config = dict(
    num_hidden_layers=9,
    hidden_size=512,
    n_experts=80,
    experts_per_token=4,
    d_expert=128,
    d_shared_expert=0,
    hidden_act='mish',
    moe_layers=[0, 1, 2, 3, 4, 5, 6, 7, 8],
    router_score='sigmoid',
    normalize_top_k=True,
    routed_scale=1.0,
    balance_loss=0.0114,
    balance_bias=False,
    router_bias=True,
    init_std_router=0.0323,
    lr_router=0.00083,
    vocab_size=24455,
    norm='rmsnorm',
    norm_eps=1e-05,
    tie_word_embeddings='early',
    optimizer='muon_variant',
    learning_rate=0.0125,
    max_grad_norm=2.0,
    batch_tokens=131072,
    max_seq_len=1024,
    train_tokens=462600000,
    max_steps=3530,
    dataset='wikipedia_en',
)
Below are experts of layer 6 (counted from 0) of a mixture-of-experts language model. Rows are named router (the router's row for the expert), up (a neuron's input weights, with its number), down (a neuron's output weights, with its number) and show model dimensions 0-127. Each number is 500 + 40 x the weight over its row's rms, rounded and kept within 0 to 999. Numbers have three digits each.
Before each expert's rows: "mostly gets" lists some tokens that are sent to it at least half of the time. This comes from a sample of Wikipedia text that the model never trained on.

# expert 6
mostly gets: "tournament ", "scored ", "championship ", "league ", "touchdown ", "competed "
router:546473574501492491464506568503586411547474518473537473415511557502485439413529536445486510447542499515539503490446489529466515568508476512520555478485422578571518519481514570481489491554486481538564552482495507489479440609442525403482526401504558496602475552498463510488564537507455515493491408519472536524516542524455414593520509544478490468489504478524511452559522566535576538446546
up0:527465462496462458503511459503537499564441484511510507531457448418476435473490480518503519600469529505517530509526428523422599571465499444443476511519515515546510489455532467477487499540477461495511555529531494465498439460504477513484500542566468501486470468518505465552495553457446476443420534448501511555453468531468523484543559446439460495443472442466529526492501410490540473575434
down0:472529452495490525547475520571534626523488534502499529533336456482517493487531507495525486545498498455534531482452477573471532516444493563628457558441558451499482510558546518557463544434517464511511555507615508510554488531517489400480506531457375543530574456534503487451482488463517573414518521395414431461570507508503482507513556410437438486438511466503442531471494446520529586531460
up1:484518540478552534486504548511540454457506506522469457513533479547546411475466479566547424481471420441528442527456482513537469491518505493474505525505546491486424489486502548566474498543535476499481484464522445492433536533496509417481494484517485468492487575499465478539509521475493450503490543484479577533498439478564469511504429602500490476524574474492431481555498537511511574548478
down1:491512474447515529534540455467499402475481440505525490501528544536429508580532478560483504549592548531516450500555482390516408474467554569507542428472469452475466492504516503450530538420482486458554518559472454515536461559481564565485420418447507546522407457503457483529451548506476497535470549455491552513472393469504534430496489573448483512490482388525498495569548439523473563501483
up2:500470486517495544494483485590437382456515440511514457469536524513490488505403468466567521476546535493500505558550489462442497533566487503515495450486516468468517528436570539446537457465471506427433404556498476479496553452523572529402476500468504460461488499412555526527522490513508557524464536493594534500515486442462475461486465492534466501447541526540509475450426554472538454517527
down2:536590532498478435411453493504493509432464522537489524512548527475582472510488477537486464507497562575496492501479501512523525571543462494407548442487569517568501558498497488497417449537525481456495502534521502495447477462488535510476484435473538479497426556484560564490440524515504507574527530523510456578469498499509386528476541506577478561539478492451488547528489512568515501501536
up3:508509426468453537531504408564476569504528550520515439504597513479476515470512581510609471532490469536486522547505508503522535459490473465488469487577576408500487507488535462509493482545474488502472434479477455555548520459498480554514514499542492523458515489481588524447494490523561518431465533408568486525436525503518524460541549505481503540446434549511494458434468517490583414457528
down3:468463462473501473533495501462495560447525480581518482528478404467546511505529522574566490547502496601486454525437481462492475460533485439485501512477569445502491493494544520509581444457536442478448526508443517569447469443463516578548485517557483489430536525521505511453524565505511507468480459528577502427442477509483489497558470463557537481590466535520453490462466450470455555476486
up4:481547503578456550522466507554523489508527512436538402493493536560496524455498480462470437482478582492542522527436451502543545492509530490520519598550599575512501374485513545449515461416554483536493518492503496462463509481496479457555498512534526523558503508468520466453489486534449483547546508449532515529548536468473530520482527466470580446507538491500553548577535467505498568465481
down4:480560497460508453541504542476552469502443476484515481528512470442508498422421484511557506525436465479496461459475497451531436428594579457552436512516487558576479541516484527456458491497503496561480589504473398489524448515546548520485420452467479514513545533487516492517524517539500489468502470491464524526475443506514473487504565435511495481490554517490572449516503492536527534464515
up5:521471486448467483472545529457567510472458399501525529573546493455589587524425484467434501511478483476507462489438526546450482536462537545528465468450499508432577507474487471471481488531513466490546515459525460529471498433493512494514465552519607528568536460553530498456468531462548473536607479490469547542542541534579493515490420503480498590481502498530531528509516513509496449559503
down5:571485550436536520504538514528426557498493518506494474519501496478555538511456554487478547443540466539414462428488525463506446475530523506467465534496491525519429485417452432504488518509397526476433511459496536508512488543462520452532503535542489522533572515536468581490530486551489481488544474500538579514430507467552592493521439436462526479529459530537438529532485503472472413571499
up6:452430457528481540522480435486497526557448534535432482485480565562483473442472485531540422510511443482521531483482547498473550538496424483473560571479465569476461489453527521480544511535430564512537508450530523443546453525512495473485508555547529530470534519453491491476478557492503467539496429502514520485522473529437514463484484451557523535485455513520444509510493517582537430553495
down6:497574520573446453521548444562520568482474526518442448470471495549507547510479462495527498490467611476414490421544582476549455452530489450422504497531487477513537405549507460479462593490495481468464496555439429494486498550543472483527517517494482556491557546470444437528468480496467524470485535422463503430542548556426532538465561452542568482551516512492404497464399490506517463432459
up7:477541532530563528490521483467530515505533488475463544554512507462466495448440554552525520559508518469562471507465482384507455421501445486468584497531430508471474549556503476506473499499472511481510528527513484508420463498530430506433505501480457439548467522476474491509564459452513536542466416539464459535500523420508464490510429529531514390461532521466513489530608431483523441454504
down7:516574469491518442542517528520468529509484557532501516530560492447427468528458423549493456514415465463454552516517537491468484415480503463490495464502516517525500433521513505432511503554570474483547477509543495546478520475477466500499547518457506460477556465551448482486589527466554546444489454443459523517499493493509450521512535546560529524549525574535516500562550461539474505590489
up8:403452498475494472538452506462550489465485556497505445495470496540570531498528464500552491488507493520507507438540517486454557528491461459492394549485519528498501488479507473512486525421488499441495572411489567525467411446505452441530500517440513450486509508450460526502498536538615549493459578443514448462444567547529508496494448487588490460482423462552449500508504477462506574543522
down8:476495547454438503538425435485439447474530516528490547439461518514479480522569528572502508534517528470516461486453460513511520531507431529491512535534550590468520495491514574517401467562501502454413461473441540499559593427475491491491527463512466640540522514558551445528437471565429580466420493437499509468507542534542523522466512586508515498469517474545582445518476462534461515509499
up9:457450559519531489478530528496559388552513482485544471409515527546515465556543527484456522500505557444398481533557470420450594478507516474586499485454477484488570500516483595533498547476499483484511492459481559518500518487537527516507547463419506502502471518483500556486518494510531492441523518423531508455529457561533493462555508437485509436488510529448435489525431462501548506510512
down9:448574506549510494472553486513555504535434539499469500553460470446492521506480475524429562537418474463498516493494532543506515542520435509541488495456542497516581566466501459505467474470535538466449459472499519461487504549498491482468477488504512516526433460491407466483514467464482449465497538466449511498545468527535420507503474560426538494436543422524478533442512479492487578577515
up10:499590549527438548474488513609515510556484493499556501495572460515408498497461560589566516511572503530523520483518498504391561493480500455478485489442518508588498408491476521560499513476510516475542630518415461513430501510496523511511530516480496488575484501458501553515551471537453486476459510535497509552464526560461438518492502491526519520493466527543493481552566471502542574529432
down10:446531527486502507512543447501502468523441474538537478474488499556592509450546561435424519516515445558509487524404476533494437535550486531486387477473454481559518395561553559485545497441524514493512497500481459361506508480478513495482453535537504530486555503567515497531513451500551504504609461547465465504477477490485485470516500492492475471510490443482528563530434486492479521490481
up11:463466485471474497485551472507569496488496497484525521466594496537465479480541494481526465521526492527515554467469495567523506494484509508440479555491491498464448547479544515427554507543520381535513528533512539489460457513522495501513463450399476497572470466490520493537489524508525517462517504458488565524460483473489399540434474484528465469504537510562457467494483550514531510559430
down11:480509552567422492516447500541489501524539536503496481478512547529516546465502467523496478545424485537522534517468522409527481444584488499429504549510463501509476495502567521473481563528537417505484419584547531538462508512470496469534540570531401497466562443474459455479516452456539538484477520451509483448517543496487457489522451532458455514501548510522507474553480554534488557543494
up12:477420544547514523509479515457456497566459549464499461495535492517465527428571482456582517446511494548510522504435593510549395532491490544471529525510580521622577450501418493510570467564446531384532474506532437574488554528522506500510511471440558487591521526507492444476513561515555523498441535543515474468465490514417488513590459479441451516480509527500585539493578466494494502439407
down12:564505548470463484501511459481487517549499466526449451422548463450441446580498442509445463518446518533543501527551482465585483529514462455541421499533486428561404513525517461501423491473536602502518485519472536570476470428485510490494526498493424474466513518511482568529516541524492465506494544514478576566539507473430466502431507472509570513477494441488485482508484528514474540518498
up13:532522510454509442444517512521523534506481555495526461487476528547426570508489471468555442544519536409477500516417430502450440463457499483473587549487432567528492486505515493516428537476501465501499445476509507456500468547498484462502530508436491563519497508507502511473542535487439522461500428414447460606594481527511501527529582517536506511500502526504475581566491579495443427503527
down13:487494469531497501526526466508424562491555461492508456445434515553503513483531421569458573455495535464458565531507548531541543521530525496487418432481572431491510479538536582523546532470443543469436487553459505485553466500531566565536513448441495495512469439506468436432430480511546504443495583493478406505580533521490508461538493498471489484545501512469493518504513497525461496578505
up14:541531473471523498521478518425535481582490503467556550509440514424468556460457535464381576493430467425533464515431524501520518510498452533548428521512497560493488516480561479505493543462472475564518537443528455516420484524466494466528502469561567519436509475447477545570579506559521456521508488597438519522533470486527474491467450454443537531589521427503586492537510460546543478522475
down14:537515368511442468551525520479538482463508531554524576445541448499518533527483485437494465514492561563463505515464450415506503523509548533482459443525544447522540546475537558465421554518490515440516541527489461588540503487541474484580481504496460497512594517465489525491482511558463539499480481528534507467582532529493562482538481460550518470525587472548531546519497494486538517566504
up15:504519547525523571418437513590509456538469538492433577534490492522489491462460479565531489489501544523450453557506418465460495458455510521492541514524491404524518457455497487542415529515415485474590519483535519454489562471538438481532439476562503509504479429517560580481596521476441466494504471533459496469501502539485454538424501445538525525445553533464502508494539477457524507555546
down15:569446512551541453518474533455454448564418510491543560484582519532458497551510541486469481499453531466581512564483490528502475497491540521479519518524508437494494467470469534524539488511463496540481574468478497431496501501448526449540504490584413463468554498528512555490484489539506492469560538544525530472520509435478554460530550420450529560520463518505483571571499498479518547452561
up16:467504471519485485532507490413481461485539528518548507452555499438502538526524464506490465541474548527587530524574431536533514544482471445518549484578516454524492518538535500538573526556521565462510552478493464508465490484540463451538508486485534556507465453559506442474540517524550379511491531498507571569447521492439498491444481525508498460439471456513562528485543445485483498541425
down16:507486568491594471541543431486515543551461530524466434531456514513467632450487508464464551602481473486438435487464486446434575516449522525536478485516478505457401467480480459455523540505493472491551475588524610532505463590533470492528496569579525569529494471368474538490505471570522462478488446430494517517475488462490540496538477424473602563503505465473566431550466548545504504525473
up17:544506578555482480435485420493457542505549459478489543520521512491458472544496592497517542529451418454513550518477420515463509514536561395487509507478507602492471419489516489491520533494466474467502461508529491499455556542463464443493540535450611474563434460504515504511535501470421491498536562470504480495544511470474548513466493447534434590501456436473563485453538485504482481487549
down17:523541501442527543485457440477529590507449436531547565509472584593489447504487468526569507503564436473478542523530435462533435500550460487552463472531449456524534446471480467569553573454504560439470444479421425611540480456484511505486519542479561519570405444588507472536531541391501500511455506467498417398573458488470489520444497443508507476472440507505555575537508537358464510518552
up18:512523505474480549456591488561524565452517451452454457515502447521511536577512580529523477413519479483467462514487450522554619466414500490485490468565507433504534488481493483506522538571422477539509494548442488494510475505491529449456502446572482558485484603508546499522511431520492445433535525584446497507511521521533480515486547512468499547518466473529479426521534509551496453535425
down18:402485476448454461524536529499499515516495490492478553494484477442460455555466557502642439552490485513547547504558473473451502512444513485467545496506511543486581530493468465513539575521524470549431432452465487463485492503554584537535562543557524474458445436486546471526523487525456517463537522508479493449526507434563571542528525595526490479539532515474468482523537489563541476466479
up19:492480421536479499486481476417538504487487505522456515476483551489581528454484512492526519437486447491528573506540544451555528504539502429514486521508399445531496578485506434500471501471533443549516541489481502546479499511494416542504507512489448476575598525449404484507477612520439531597466444522489422503595487560532585518505485501590487548439520543496468450543485446462585393529529
down19:545556511428461530472611478469513461499491506517467510536436505503472442454448498344540469594487427566420497637566553452516529484539502442497538466552523491486493580632515437492469519487502545467487487508506493532456474489451469492472507504507454472480402460462450477576483600509549497543519519517515450487441516541501475568473487563480517548455522543525447443496602410445467429570502
up20:494485497551525424421446470506495457532444541548486489504522496528595548526459503414435462540476526552482542544456529497556515542593433538509480501535521431486535514509490534524421506528442436502531583494461506535548591552481458544549518470441559534474576515490558556524523505485447545518523506563518541412546539486432424506536485512446536537490452501533510548560474485444501486547495
down20:495482499582493453549457525532456516502513515509492541512510558524446506531508501541477459513512477555492505499475552593503541471488541530635586533510506507567563513494535449496497457522381480437491528476458481520557568503503557483514544436510531478579529508498469474498548454445486510536537438536470475416497511505499497462515530469547552480491524542489528482424483431450545560543518
up21:449536489474495499494561505470478535462469537493542499544424504468491453545523479462459506529564520494486511459529493495421440514517513516577539484491512494503502468522454515474486486554495495530468567531453489609507454507490417493537557595495494546576451474489443497436472536478490562471473429500487454503441402471479515501463530499565503512464464515436513560472461525517416417451501
down21:522521468554502483499509475493502463533431588441491482485516542565419475523487510473523523472447512509497472473442498496421519497541490499552484488540543511495544539462528528562504456548553525510508449539517485506571521549430489447498452543484533496560485514499456521459510488524471492574539521536405506510529497544548434461450468500502532537525496469491527529556467560533504469457482
up22:584495535499512418484540528560447426578583491499459495514537522448439507504476478512543505572533513446473476510467444516551434457480464522532484526488486528469477458539388487541491500401501512522504455517447529545522469487497535509496515557481485500489492514501566455526532462509483488591428544521477454453563501545560457459544477482463506570539480459606514560441534415472454522538470
down22:446468504491452548458494408486486499500511560501471511517500528560451501474558482600507553439516561514545523563532528488537437550537486464424552488493477454499485577553497450457543437446472509561536485543544483505521413542444474498374516480534458545470460492536463435529467443544462521411485496494453539526530495575455466511444504528477483530493464545438490540402449556454378543465506
up23:524493464509519508496469388548549552508494518562545452495460514606537478585505504467476451462500468495519550466534502454514488473526472456530492480481575587478489468532461444451533510557501440496515502464397523552584548484563528546582537514495525505497495457505582496453549505466491397512584468476454476526458494427479497466427565489555507575537463510534568472487511505511500568415521
down23:457535541535540530478489489535525488510491516479469557554511565506530443519522523494540510505501481483406582503538548516392486500492534506431472522488492497488473459468543539502501496439483549582434511551529511547488501463519523493500469539503551492460487499438521450475492446530465528471552500482466545503491552442497420516482520437514463555543489535490528534529539448511560463554528
up24:521524551502512557489509477531436525490532489468439521515537492463518534589548514599530451525448462483477466532460455562504476481448545517491570459470480535489427553492513474502544536524540438470429507450572480518570527562451573527500522430506495491508536468508521533512536491550516508529478518540465483506565501423474468464516463517476427483496525499444403448539483489488463373494525
down24:571443501480549530503535535468438497461472494488450469497527464525472482539497416508474485504496493457464553481539546459521453511492549468557498536448506467538440458490464507447467430508573461466436484547480498490517542555514553511532492560481522430518377472507553523548493543535534498414520492456463527494554459504481477479556476458513481553487529487486479556456470478500495513470507
up25:482558556447440540438475505534532507480552445484506466590471457505509431470508522539483514515532472470486549498442468533490530493451443471499537560512531495471464528541479501493533491501443486477503510514464466525521516533499539443535500446502456490417453513548466499515530485578427490525491531486489485420515498452542432567498512493512532485574530544539578435522452538405544471523494
down25:479452450481466525531516506547588497494529493527483529505482531497471497501467556566515502502516439566468504502567505513559553520543460551486495476492497448533500460505490565468507391543541491533523462476462501525421420508494486426470424462434507531477537435568504516456483521521485490476503468504479514482519434491557500516552498582510477471521455431452510550483449503552429494535504
up26:483538542499533486472544503470509453473528527522521471644512512418486513486459466437482515456531564447550537489549490496505611474483498507503466486556486542543535530512457490493470506512432519474502505469462516513439481599441479509471577478484501535515460503501529544482501506471438549491448474500461536487513489485535446564532463596504492499588405475528507386519481472502459506462476
down26:513466465453517491511510482453506571559512480493507528510515551515500522554495442530546415529507438478525495461495559552555531519555521531439477494535451480461520452483583486484523482490490502524494590461464556540455431525464519439442413594527474472499473463472461552508578499535525452483523570519508541478497418558480526565459562496583441472505536464495459487553482507543460523542486
up27:476477443453500603473484559467474546490488505476575500507512427466439535495456505546585489503525580426485466546466427566422558546533485547479523523542492469481350529553561497468563520520505453430482562444484564502521489470549461548482469551523426452442535522532464565420503520539527505551558533475507552534512512506527504494494450463526434536503490500575525448577435514536509489461525
down27:517548484535422496521499585535485491520521489492496476471465474509426506475455518473534555473464508498522470481486477462451547559512602447448516507556570576475478419561473480488528542460495487527451444456531526490517482451530467472434520463511471539458467537540557507476447502565502433534578496520511522509424523466588496503522441535444576573480429472498505465470446498519478522499539
up28:533492423444472510496479459582524493590550527552412455474529461533453434493481525492551559499516475495551544499468479521515583525507561506518540501535466504517423534502417537412477472472429522550479467448452481516570458426543518539468537521516466474527501530484491509548554583515487582490522511440448532551481549482464472488474485462508424469489451474476521450502598501556515481539516
down28:530518509414456476546435518500499527499486424560467489414566461480495479477522465451527550499528529597530566470470564536493514458451479548535459497455531500447565470467511485491538445531496512530533537500540532519504509495489492516472481540495496471544554526467521439530485490424490506480439506459492472537554527525568558536509548585481490461493568504469488581523456457484466480491608
up29:484495599515540550458504515507500511578511522522437508500492486481489458505464464480554569475392443522554476541428473443475480475443469535526530490513513502455502437525529541531549502480441606515476522518430498556523472482481489468466531458519485536468506427449521572500505487484553508519473487530477523464505446483434520488426437504449488550520501454472540493551503458408465454435517
down29:471559516482555520442431504537449475470507514524490431498545514494442514480498584460528501512541485466497502530518538468514488415466430498543551527548576526493524499503512569484500526464515502479478458530466558484534463469447591514595509502513488497458523430528505466477429484484499482466466447533528519453558493420459477531463437509493536444467471532486532478474463476509476459576494
up30:498477491500476498509523464536436437523499547495523483510490538474529494469523491525465508478487523632487442456480451504502500511508470566471538484531482500492507609473541551429515500498505489458555565531476484534529504537534516556624547509499515532488468553492600543586523509481465553504544399480456472505504488611514470490551573555534563510526543573537512503483535472530476516491557
down30:508502489495493462530541442507569600514538488540496462486534561546531427536501558441493420487530498511543509456463453526528527465558498503512503486459483462453512467459427570477512527492509528449447515580523558442542481493509428519528482588495486474510459505472534550562450523457496487507439534516479554421480551542526484414439520496457528550505547556572463539507478568448510562492522
up31:525459474562560492478519389495513499465529563463541537419508516466494445519520516506525446576495497437532460556512532480559500487551479541515468510509463432570475595523459562518514528504467501601515515549449555504522410499517449558507474553498463547484484491536579511524418479510480576429452586431597521480437452566500517502504467456447419495471428527484527563481470581566518433476458
down31:500485497515528478553546481547500435418523520496402476433461558579536548537514535514512514559483513529532422587457452499549475489528509499466528501486555452564448495517484511489567532528493452529489502528442473412524486606485508562496466495533503440499506535493595479474485451518498481444495468442462484522505496526462451541471507455517501520543512550542493564537460523478496520421514
up32:462534533513430532471469514482423539500477448485514443481476486548490556513552486537464482539483487460517493434507588468537524509455478565524490482462451410480496537535485460483521404478480483547491540466503567501468542558486611519495465498490542502511502545493454506533466511494520536547514572474448440535487558527477485439461518578451479521409475513475434443481469528460517522487492
down32:477477515590462525482545506499557495503510536558485521565466477508482526510514481482436492443526532489505457471483522475494496575578465483510499498451522407544427546517512531480472504569478449514529515550480589518467527498459510478490455474485489493452509549448524504515515533471515496537540464523569553519543497468523486429439469511545539524491511432456501466543477468527469493537541
up33:501555484486514533407538498430512504426492529480470495508472453549506520498504484502482571397592470480528451500446512484539476463523584584471501452468528460453499448438521442518499506527519494419466503492478519447461503473553564488486492510534571520492501506453426454513480463441484466509482505537530454535511470498519513498494498630462482502491464525488484496508472498416457512520488
down33:551545472484450503522486497483554542476461524475503537537456531462551492551532521574515475542554537434485487461515520399465496589561519459525518449540505549502544509543481508399583524436478476490541475507556464487487501435444537487449435485537461539426440482467456504524473535425531462511500559497480445482509445469576565431447486479475494473467499573448468523511521466527531491455515
up34:539488515517497491463544486513551488505573481530550442541510473483533496487465440500557520465499509540575463503389433508482528499531493499521486465474499515526557458563479480528462565514487467477545516446512516496447508530509445488520505460575464566492566523497541446527401471451542445475548506545501490507486519493474509506523493478471579540475536525510405474503536482559488506421578
down34:503524515479468557504464501479441470558553421543553500439514504540501545461522520506491471455528581508473458500521527501522581395542505510490422470480514472549534485507562494561463520416449451476562486518482489483515478513479447491518535459545505539484571532508516560509484432514527473555496533474489481535528512504488496500556560512485452498442442453566468510562451546501540489464547
up35:559469469445476570546426488486502522461414449532530516432513556494540535495565469480513495554553511515540542528474540558508596502512452423520500510436477484523517555525484482454490462494511517543481493493563490553494443573481595492464513495537507480476433469455459482563467446442510464494409480517531470602496558458477532577454487505445452471506533511536519487510499498515484505491528
down35:525539491487410503537522479516447486480452534531459508459481530549433549440500510563510551516489496481568501503526458476484459491529449473469448491504486510522490452517506531475570498525472525454496499436450514471518580530483428542509553432536514508531492526499531513490484533549537427575577477531449490495562535499480486514535527457529484485512559567543537520484562510437476520523437
up36:523517446531475486496500503525506499507523511498474474510494433526472512492535481498402476483559489538465461526476511560473485525461460508519539462488506473484507591472573538394486539517517483612510499522502435475503452582464388500509490489503456558525529548555493448420522567506511513505478488608528493465491542578405477530507503541488525474547448511460545569520478575510448482581514
down36:547495519493453490518510448474504472486494571479547521473528530465581438400419467498452525464478448476531515447496492579498421544460465506441452509450543432577545506444504589544457516502530456515515558483566484423467542436457502541463522546452491509526427457480488463469499583495574534559505422535493560408509516468527545519512578521530461501530520563494516544513585568424521573508519
up37:501456489489558452447523509418498450556544562467529528412467539527513496446580522456536425463452556564477474526494492459534464456437481563552516544539479440472547490533545510508459595471497475490529552581426506470415470523425486528536615537420416507456523571536565503504546513504481510504487449517532471515524514407529519519451463492559543545465497489477454546490538517485560512500460
down37:480465532530512489551495430499553572551542501535511516492374430483549566458384491464561522486540521528513474480562470454465487503458491579542529441489469447551446513486534608437530526481478560513472609529518479529519429562484496538464468480525496464522571488551438528527439441451538556467506571456494532513557489544528519452501465513466510502501482463478472433506422500531521515519537
up38:470511510514516450528509522494517457485516418460531543484431494462452522451509504449484595517500501491547499518547441502527501528473503496512483545593559464514480540559522543449504561542520519486505506468478517513555485480489484526459624532501472557633558513494543433555474508475546476497534448444543495546506488535468478452504513445459469447537510543472537479517514451501482523506419
down38:483507515539510505549514541474509499536483515520485478425469490481461499491495521487504557497502483532507553489453487450474421510442400499497522454485438489479543595494514540522468510501516527475451564501456507502474507575464483509540495426411500486542501527410519503456436605524495484509512525453492462501456570497542536478555580508536567465561471448480508414571514416428486497454510
up39:488449540497436492520499489475422492503439502515524548451475538577547498458475528526508518529546487515468480500503564473461460509532429433485472491403455534531437539535443489486518416524531488529547433513498488501585568579468484522525422485524438540453518470447539519507579584447532517521419493490476506490571565481515476519463469561495492522470529491512517549512543494539497447501511
down39:498464522425492492479609475542577515496508555488493401507501467462493473486532516452487492490511539533402489464442587579506466528513509554524464510515524558506489517522492499512476530493441509539568483472467470629511450496456513484499476482559478492537472497563436475487505430597533486582523436529515452465541475442479519509521532484530501473541469516496500506552479512521457435442557
up40:491501471493499473474508463478499390492524488499460555515517495531534466488517489452525482487490492522461515499517437535531604468520548524560513539589554450474549510533567530422523547534524513491501505458481494553459473537523538547512484447483480530506488524540534530474535588518465519440522480504486472513532473464492483532532571488506443506482517507513527437462515434513566507480556
down40:471470471530446448505544484560507542522590481521560490559530487460478493526475486490414436448492527510461511502519567443496521550416541529421552538489569427566521478586445557451463505446523507499492534516529452451449533455460533465478469488514476560484536417456462486440461586492499499442512520489507570504501470506531539440495546525488439499459557516452524469467493450513486432587456
up41:465467489572485493501457523568576479524534520550533498482547462578475472515451512476542487562538511454445526528557534543517523406458460421483498428500437513528530542521534460427598483576498535599522531490500483475493546549451472424488502413496525449493449457450484559569491547472522510496466559460496480477506478411501496566535498492539473473473554534575549447533543530538533448463508
down41:470474462569522498586452501500588496505487458491523495485461485464456512506510492467543476490508481526493553535525523440466503482519500482501484501499538549554451529474477515512470492551389621517495471463466534566412504500480505446410422491477472500480422429531500507545554473495473501538563477487503533463541438467550449464465404489539467476483517512538468469512462456479547396514521
up42:536478539455480520507411526457506415435483525510444500483490522453475473513482427409523528415497500549525467471471529433538507541537492573512492442507455520436496536463495543510528561490505524465529424519488617476500518549506497509420498468516588467408606476474525505464495429488450454531498444566478478504472493524503478495479512484591477490429480474542518435550530459548531453498471
down42:492448447474514485473505474485497448517500574520541461433552517419516509545485471471552539506559525450526462520548563509490438570536510554465458570468439480494465490436521479523512497476493479547463558529497486468450489452443477415543506451485473521461446539446474493461511512449400506430551448416485516514522446495545545489560548474527555485497585491438538499458458483493576489491504
up43:461473520462564465541496469496516505514503535507559449521512514437497472476436483431510442518440517435475519500451582476522544463480534507531568538479546475555553419547483458458514505589564575472503535475463498479467457568449486444474545455529500478505419539561478485563464451452554511490473521429448471520471475528548517549510481537475556552525518515420460526564557434519514426482555
down43:489506426512489540578521525429568522482482525506537400441514510514550524497573457434461542547517487518462432419488497546520542517479504541600480433516514479505510565457455474501483577436553548450481484506478454483482485535534580472479536509445506519538534512504530518503485477505479474557530487450514508491564483485474476513506480549484495454552504495468510514510496486474565452497541
up44:520467475506519478570483526480522457475449502517494497493498537448496512511493430543554560499562504481571473497479459469374445479492450443515547477506429520488532513513450528480427473525477480540473492532432477505457477561391517512563480551543527502523517541444526529547526515468473561502535521526497502500522497572470474506523524411502537545501524516503523505537522562566512503471539
down44:446556564516578539565451470467474497466525547533451535521481494521526407518472457514547498499480438386506438506484476544500473461511488505506435449537502537504455520534482494544421475460486479500467473501565497502514459454505565450514502525493455513470416410531442492507409464453520549463469564548476522502516426501486585487482493488521528465450495454532460533519541510466548556462506
up45:488499547538489461524514515497497481564409538481556427443453541539458508473506466497462560521542544507493433553455493539441508623589467443474529529477512418492491504529518414471581485536550515525480476511445564513508514544475429466452480443460535524484489527531483498510491515542473429543510469483497524550419537475528526461513533532514478523466491496513509491570457477462481549446517
down45:492442515542533516486376579448530523497603542522496518497533558495515513500542491540514519522500531543532568545494511448524516415626438468520530456419584513549525498539605585523522471603517567522547516521510540486451471503534525498460490515524399475476509522473488495541490515494489467459511513449470465517502480484500521454430443516469536498456514470461439463413567411533487521483438
up46:556441515505469547469576569392471518531576471464450532527565548426460519472540497550495505485441518505471557459445470531450454444550536423500470478482511544441485498498476451449472510511496516556541499468537526568473503504460598543510495439496515416453538538467552527467517555514468523512462523537482490549464425461450453502445466528423448527511523423460414543486504534499459540492454
down46:599525547532531486567527475505466511575523502517497472485588539502458450489500481491466530530599537494522449527469503592479499498478487474448490491458535445474492440478463534548413477468482580491542410496451547494549469494517467500459557529496570476502448468496510420474504567585528412529483534464473455518447478512516548519539433585469476556494530541529502546489524479450480527505532
up47:561441466439554546501428576427529417525440468503563571420491534563426482522506521556526466477459535512466489486406487528537549512463451519461495494492535506500548479516492584541519494545474515450575560525532535529497405561535592452481531469528492569529516527468497467476563441487523479526552524494440464538505523442478521551482463461471506486529547503511496491533464495476507457432485
down47:471493481475504546542561513485471557411541531458508439541506474520501495462447469469566463559497449524550524503477527470512507479504527564514584573440482460452504504494473465437438516550411501539516562536508452475534514478539430575503513504462538462494454399450496447524487548511485541491536490484550416466516528426471526426499467518553510541482481528507488514501517479540458573516477
up48:537558490541512437445380489465552485493518463485525517514431578496505493504509501453537514500519462432494500526477444403476571581506551538558524504558520517460483513528561501429486542486466511525547530414486495522446483476469541450560503526549529453513414514523507540506527490543516465542482454475553472404536527519509558496501464444455510568546526505505481529500519442433561546468487
down48:520397472415534458491495551506552436479465491477511486459606493455490466472540524428495513503563567490471529501492495516568503478522525497464527471526491509523526528498492551560505438478505529500481455573494447430503470519491502453506449472519552472538518524468453463424436541496558503497446482523530515519462474504432512513522496568500507499436498535483515477514544490485555425502501
up49:552439560452475595462536539526506497494477487463551409518504554457449499485481582419464526469505459535466578521512520514475522507542440507519457525522463475483530464507463480458499533488481579529482488516554521481441484496512500477452499413536631469551484527404551538538560517499468548491490521489463465449527479468437410498506465454495506494520466497481482507490511543442540477434435
down49:578504538477401519461447530514515451495454545532478454498544459532429462530578511466523476521517438499563538514489514542512527447536446561554444470471498489516532523540511518457535477524522424575530523510471458520471476478458494492511498504477454475575498473492486555494562485516471515554555521546471486494520451504517549454541520444509449522457554468459545516531537497524509412519489
up50:551477467559441563531521449534439492507518506511539478474507526573525512509490488648592454477481510485469487577572451538516473570515458470478534461487591548498553534497510523414511475485501498524456481577487500383537472494511490522417499531505480466463430507479540502466485548509479511476532482494508537495581550512430505505490493589406540458488496518446507497484479460480435536500502
down50:584534421469541517500506489481467476455439581470516467438549573462538499428489502547554515455536471500470524565502493514530496496478517466538504500511610488518486554511565519475460453468550511568539519492454500427502490532484472498473502481445465510500585519543462486454499480517432470507493493495458565533475433454516570499517546499492494431496531506435493503478490547504554490473550
up51:475496499484589430434464471558566534505447515442446489503473472498517447537473406455428528544551417554477495494502520397502341509508438392496566559564500488486525493499484504477444525475527536508489501496500446469521510530488539459492479485486539459457475520596503493474437559489525546515481512517526534467476396448463518499487487548493465442480467569523494510501418508481542457474518
down51:435481514478498465527489603532473441508421527499536447479512510489487495506462447598542525483516531532511529513619455501514472508517500537477469486478545485547563472559450584488527529480478486507456528527522450510445512486481554497495515444442509481500453547516548467584493521572513493540422442501508471473553505554491508536523502419482432499569471522573438562508507475507510505503548
up52:472451527471521557464499516456533508548427521469468453456545503507438427497497554578482491513500527482508455504510490464490489545534543482534473466518477479474531533522516515510456484542566512486465483524496505521534475470494519554556549488436517467503560498508474494457531553441504507502508495427506497563494488514503410448459452492522530463539513493440478469506458444526486499451493
down52:554439477565485540509528507460538542496433506452474491500488504481411529488513532535464471528410442502469589435457507540555475550471469522473469520513490512450499562490511521521478540539521533455513570497538486496506532432555472502563515554458573500480524478404493496560485519488512490451601467481444546509462443538569462509499521492464508486465537508441435495447529483521468522534549